From a checkpoint of a small mixture-of-experts model trained on Wikipedia.
Size: width 256, 34.6M parameters.
Experts: 224 SwiGLU neurons an expert, 1 pick a token, a sigmoid router.
Training: a variant of SOAP for the experts, 323M tokens.
Below are experts of layer 7 (counted from 0) of a mixture-of-experts language model. Rows are named router (the router's row for the expert), gate (a neuron's input weights, with its number), up (a neuron's input weights, with its number) and show model dimensions 0-255. Each number is 50 + 12 x the weight over its row's rms, rounded and kept within 0 to 99.
Before each expert's rows: a language model's description of what the expert responds to. This comes from a sample of Wikipedia text that the model never trained on.

# expert 14
What it handles: Double line breaks and == headings that start new sections or articles, plus 's, his, and opening parentheses in biography text.
router:53 51 59 73 50 53 44 43 67 58 52 60 38 69 46 39 62 51 53 69 42 15 37 34 51 33 46 51 57 49 48 57 64 51 48 60 54 44 36 66 50 29 51 67 59 72 41 42 66 33 48 60 38 52 63 41 43 35 42 41 54 41 63 41 42 37 46 41 57 75 65 74 39 39 61 60 31 47 63 49 71 64 61 36 51 52 47 60 53 63 30 57 68 49 26 42 49 57 28 64 55 51 48 56 23 61 61 63 35 61 34 58 62 27 54 38 43 61 45 45 38 42 36 44 46 41 35 56 50 43 41 71 49 64 47 49 60 53 59 43 28 47 57 63 45 72 54 57 56 42 40 43 37 41 68 31 59 32 48 38 48 48 42 59 36 45 52 39 35 38 53 42 46 29 43 63 42 40 73 53 30 55 44 51 23 59 49 48 48 56 49 69 49 24 64 46 47 46 43 64 67 47 39 36 53 38 48 35 48 52 74 57 77 51 62 49 61 33 66 65 40 61 71 66 64 35 51 55 46 59 51 47 67 64 37 48 31 50 76 56 55 66 61 36 45 58 67 70 54 43 43 32 37 25 55 53
gate0:35 36 49 56 26 50 54 40 53 51 43 60 62 55 52 40 72 40 50 63 66 51 61 54 69 50 18 60 40 44 41 30 66 34 41 62 51 38 63 69 54 54 54 40 70 57 39 64 30 55 41 50 43 63 51 32 61 75 68 61 50 54 57 31 57 49 65 38 43 59 46 50 69 56 48 39 42 26 38 39 41 46 49 54 37 84 64 61 50 45 45 49 48 55 34 45 59 29 28 67 50 58 67 44 46 54 29 49 46 63 52 54 52 29 51 31 38 29 73 55 44 62 71 72 31 54 30 56 59 43 59 61 47 57 47 54 72 57 42 62 47 21 69 33 47 73 50 53 57 49 39 57 34 65 57 47 40 36 74 56 36 54 44 54 44 65 28 31 42 51 50 64 51 44 52 52 55 44 51 46 41 31 44 45 58 45 56 41 57 70 39 54 31 51 41 51 53 42 54 71 35 58 56 39 77 66 54 43 53 46 70 42 42 58 74 35 47 48 60 80 54 50 46 67 44 55 34 42 52 36 63 57 58 48 55 35 45 55 65 51 56 62 68 24 55 42 55 51 37 56 63 39 35 43 30 46
up0:46 38 55 42 57 64 40 51 55 46 51 44 49 57 57 58 41 46 41 50 62 53 36 44 40 51 72 41 52 33 46 61 50 25 60 37 35 53 47 49 51 57 63 67 37 32 34 40 49 63 37 52 41 36 46 68 48 47 34 34 54 70 49 42 78 67 62 44 49 36 52 59 71 53 65 53 46 38 44 20 73 41 47 45 48 48 34 59 58 52 64 63 47 33 52 44 56 55 56 48 63 51 55 54 50 32 48 28 52 42 40 71 47 59 60 39 23 39 68 52 42 49 52 38 48 42 46 48 41 55 62 57 65 46 53 66 60 44 51 44 55 50 71 48 58 67 55 43 40 69 64 62 42 47 51 51 48 57 61 43 57 43 72 29 37 79 29 72 56 56 49 74 48 63 54 21 48 29 59 55 48 50 46 49 40 40 62 73 60 35 33 55 72 48 41 48 27 41 57 69 55 55 47 61 38 54 50 36 30 54 31 51 31 45 31 63 56 45 48 64 52 65 28 46 72 48 43 56 53 64 71 56 13 50 42 56 57 59 19 81 62 25 60 57 67 69 32 49 53 52 47 56 45 48 43 55

# expert 8
What it handles: Currency signs, percent marks, number digits, and determiners or ordinals before nouns, such as $, %, million, first, second, own, the.
router:42 36 62 43 33 46 58 54 39 31 26 42 75 64 60 42 49 53 30 25 80 49 51 55 39 55 53 56 52 59 39 42 52 68 61 36 43 57 44 60 56 37 57 53 39 65 47 57 48 44 57 57 71 50 43 55 42 44 64 38 65 58 60 33 52 85 55 59 63 62 49 51 77 61 48 46 45 52 57 70 33 53 55 41 75 76 53 62 56 14 52 38 60 35 45 50 29 48 53 37 56 55 34 54 69 70 47 36 53 57 67 37 33 52 51 47 46 42 65 53 49 53 55 41 37 84 40 49 64 35 45 79 58 52 34 39 68 61 47 50 52 35 44 47 34 55 49 39 61 54 43 39 42 50 34 51 58 55 33 51 43 65 30 49 67 63 21 46 47 54 55 37 38 55 55 62 49 43 50 46 53 29 64 53 41 56 43 69 56 46 50 41 64 29 52 46 52 59 54 47 44 65 28 38 43 60 49 33 55 57 63 50 62 37 82 58 46 41 47 39 84 36 46 56 36 20 56 71 45 37 37 31 62 41 62 45 45 42 62 50 45 50 45 55 44 35 45 68 43 47 50 42 49 60 49 46
gate0:53 49 36 77 77 32 52 56 52 56 66 35 63 34 38 43 46 64 53 64 49 56 40 44 23 48 66 15 74 42 48 53 57 58 37 36 54 55 40 45 57 61 63 38 48 63 64 48 67 47 67 52 42 58 60 76 50 28 37 47 51 66 52 38 28 60 72 48 42 52 35 45 52 43 49 30 60 58 52 54 41 57 51 61 46 49 44 68 39 64 47 42 50 50 45 45 61 59 67 72 53 43 41 73 57 36 51 26 41 53 51 50 44 55 43 47 61 46 64 48 37 49 67 31 56 66 62 42 54 46 59 48 53 44 55 49 45 38 67 54 42 53 44 45 51 58 59 51 51 63 56 52 34 39 22 50 56 38 59 66 55 38 54 45 47 69 32 51 40 66 44 68 43 49 70 62 62 52 41 54 73 63 53 08 47 26 49 53 44 46 45 58 60 44 59 44 47 47 75 37 42 71 45 37 43 79 51 55 52 59 44 61 49 63 42 51 38 46 56 31 68 44 59 58 61 45 27 68 61 51 60 58 57 54 56 40 31 87 66 55 45 75 56 50 37 54 63 51 20 67 47 45 62 39 56 58
up0:49 64 42 37 35 65 50 41 57 75 73 59 71 38 52 51 60 39 47 36 48 38 41 47 84 42 40 59 64 65 59 64 36 35 28 54 39 36 78 54 68 49 62 51 36 67 59 66 47 49 45 58 33 41 43 51 41 45 60 61 30 42 33 58 74 50 54 47 44 60 58 47 69 39 59 59 52 37 40 48 44 40 47 28 56 62 64 39 47 47 76 72 53 59 53 56 24 45 42 55 50 77 54 49 47 45 56 34 47 54 60 64 54 45 35 30 32 51 43 29 63 43 53 69 63 40 48 61 43 50 51 39 51 42 41 39 43 67 25 60 49 55 47 49 45 45 53 54 60 57 43 53 45 47 73 42 63 31 50 25 42 55 32 51 42 44 65 61 65 62 55 47 33 67 28 59 48 43 45 30 42 62 31 54 42 46 60 40 55 35 66 32 52 54 68 48 62 41 60 58 48 32 58 47 57 50 57 87 57 39 60 43 55 52 44 37 53 40 34 55 22 51 20 41 64 58 50 41 43 73 73 50 44 51 44 43 69 38 36 53 34 37 61 55 77 56 54 58 56 49 54 65 46 51 60 54

# expert 0
What it handles: Single-letter or short capital word-starts of foreign names and words, often South Asian names in cast lists, such as R(ao), S(ushma), Sh, plus articles a/an.
router:51 60 73 45 47 45 49 56 52 37 31 49 62 62 47 46 31 53 42 53 54 44 28 33 36 36 43 25 48 36 45 53 46 55 62 49 45 57 61 33 65 42 47 33 60 47 66 44 70 30 39 79 63 74 63 39 59 64 36 55 35 37 50 38 52 33 69 54 66 47 66 50 55 50 40 39 56 67 60 43 49 56 63 45 71 53 59 45 69 71 48 57 34 48 54 48 51 55 41 47 54 46 40 62 55 70 38 49 49 67 36 41 42 35 51 54 45 44 70 60 51 46 56 47 22 66 58 54 40 56 53 49 41 38 53 26 37 48 56 58 30 47 45 42 52 65 43 45 47 65 46 36 57 57 45 47 27 47 65 73 37 48 19 51 34 55 43 44 56 54 41 31 48 52 35 40 40 46 19 55 52 63 58 52 46 48 54 56 35 33 21 49 43 57 39 37 49 42 40 48 51 60 35 37 42 47 59 56 69 40 69 73 73 42 43 35 56 29 71 56 54 53 68 34 62 63 58 50 49 70 49 62 35 53 61 33 82 37 53 93 53 57 53 25 38 53 44 50 61 52 48 52 45 44 42 65
gate0:51 58 49 57 23 49 52 47 61 49 39 64 43 50 59 45 44 40 25 42 46 42 74 45 56 37 36 66 10 71 15 45 44 52 32 36 50 65 46 55 41 71 67 62 55 43 59 56 40 45 53 38 36 45 57 35 57 39 69 65 65 39 51 63 50 74 53 28 68 32 56 42 86 43 44 54 58 65 49 50 59 39 38 41 49 71 46 56 45 69 40 42 44 41 78 45 62 61 70 46 56 56 61 46 45 66 37 42 61 65 52 54 39 47 51 55 51 49 55 47 62 39 39 34 62 34 48 65 52 41 54 60 48 82 76 36 43 66 53 43 45 42 68 30 38 33 30 68 47 43 48 48 60 54 62 52 69 37 54 44 42 52 38 67 30 52 52 45 51 63 46 55 55 49 40 61 59 40 59 37 60 37 42 48 37 38 74 33 45 62 61 52 43 44 61 31 52 77 46 57 56 46 42 37 50 53 49 66 38 46 45 46 33 47 55 48 46 39 60 45 62 45 32 48 54 56 14 39 54 46 60 44 59 30 69 62 39 60 46 63 64 30 47 59 52 54 37 53 57 46 51 49 58 26 49 49
up0:37 59 50 66 44 53 58 47 55 62 30 58 28 51 37 66 64 31 71 74 50 52 23 43 55 55 30 52 63 68 44 56 65 43 34 56 56 52 43 60 40 26 55 51 51 43 34 45 56 65 46 45 66 51 63 56 50 61 56 28 41 69 42 26 46 52 58 48 13 55 56 53 39 51 47 54 53 48 50 63 49 82 61 52 43 50 34 52 59 45 36 42 48 50 35 68 53 49 35 74 55 55 63 65 42 30 61 42 23 44 61 46 56 56 61 45 68 48 50 71 27 55 54 73 37 65 55 36 65 40 53 34 51 50 44 49 50 48 48 56 40 38 69 64 72 43 60 46 53 40 65 34 66 33 66 65 48 22 49 39 41 58 55 19 40 51 49 42 20 62 32 69 55 49 59 49 53 57 68 47 70 64 55 80 52 42 67 50 61 61 56 47 35 36 58 55 41 40 53 44 49 39 48 55 49 45 50 50 39 55 54 60 45 25 53 49 46 62 31 72 32 67 54 49 59 60 53 71 60 57 45 45 59 79 35 38 47 31 48 39 45 69 45 49 49 42 50 54 50 46 54 39 54 59 63 54

# expert 9
What it handles: Single digits, especially the first digit of years, dates and scores, as in 2024, 1856–1915, 7 out of 10.
router:40 47 73 49 48 56 45 42 47 69 16 45 33 42 59 44 48 41 37 52 66 41 25 40 41 60 20 52 36 65 52 47 46 57 43 44 30 68 45 78 57 38 34 49 42 54 42 53 45 55 46 66 58 53 57 40 27 43 45 42 45 43 67 37 49 59 71 26 49 52 57 47 48 32 52 73 61 61 47 61 44 46 42 55 52 39 50 50 49 46 49 39 61 59 40 61 47 24 42 55 68 51 54 56 61 72 35 33 54 60 51 33 37 63 78 45 44 29 33 44 53 27 49 50 34 49 50 56 59 39 47 45 42 54 37 38 35 50 48 36 45 70 62 32 45 50 47 86 56 61 39 38 41 53 61 53 42 53 35 28 60 34 34 49 44 65 39 53 29 57 39 41 39 35 59 78 54 60 48 43 39 59 39 80 45 40 48 66 64 35 44 41 70 58 27 50 74 60 52 48 32 48 51 27 47 39 33 63 48 68 48 51 41 48 55 22 55 43 53 49 47 50 44 59 44 68 56 67 51 48 38 55 52 39 42 54 64 29 65 40 63 71 38 53 51 57 53 43 69 40 46 41 35 58 66 36
gate0:46 62 55 53 27 33 51 64 34 63 47 59 51 64 72 29 40 21 35 59 72 52 46 58 42 44 54 43 59 62 42 25 52 28 33 44 34 31 72 40 66 42 54 49 39 69 63 64 47 51 62 63 54 20 59 43 58 54 61 45 39 61 50 65 42 64 58 57 40 53 45 42 58 36 60 65 46 49 61 62 43 52 58 41 26 61 63 49 71 48 39 66 44 26 58 62 51 38 41 40 62 61 57 54 49 47 57 32 41 45 52 64 48 41 78 41 42 42 51 68 40 40 48 50 51 52 53 45 54 66 54 65 49 21 54 45 42 19 44 62 50 56 41 44 57 44 63 41 62 54 38 16 42 52 51 58 33 57 56 46 45 27 48 45 57 43 33 39 35 39 60 50 35 59 55 62 75 59 47 38 45 55 48 56 58 68 44 42 46 51 51 60 60 34 43 36 70 51 20 47 70 58 65 25 44 41 49 43 53 50 63 40 53 65 44 38 39 58 35 72 53 55 31 44 56 56 49 63 59 46 59 41 59 71 31 54 79 49 57 64 38 61 58 55 37 56 72 41 69 58 38 33 58 50 56 37
up0:48 45 38 43 34 42 53 60 62 33 37 30 65 41 79 36 42 43 35 45 58 48 54 51 57 29 49 35 60 60 34 19 57 39 44 52 39 46 67 29 60 43 47 44 29 85 64 49 44 50 59 56 41 21 64 50 61 45 46 46 62 48 35 70 60 59 44 57 42 62 58 48 33 40 44 62 50 35 39 44 47 48 41 51 34 56 27 53 50 43 40 54 49 53 54 65 62 43 60 43 54 51 42 38 45 42 65 32 33 44 29 71 46 39 69 28 53 55 51 57 33 63 31 67 55 50 73 38 45 56 44 55 45 48 42 55 48 52 50 48 47 54 60 47 64 65 57 28 56 28 36 31 46 41 39 52 47 48 38 40 59 06 61 61 35 38 27 56 64 49 91 50 26 57 48 51 66 52 62 60 48 71 61 59 64 57 27 57 53 36 45 57 49 42 48 47 67 52 47 51 55 32 34 39 54 54 55 58 41 53 52 52 59 61 39 59 43 63 45 43 48 50 62 50 70 44 33 63 61 47 51 52 63 65 35 61 60 55 65 55 40 63 66 59 37 58 78 56 78 44 51 49 47 49 59 59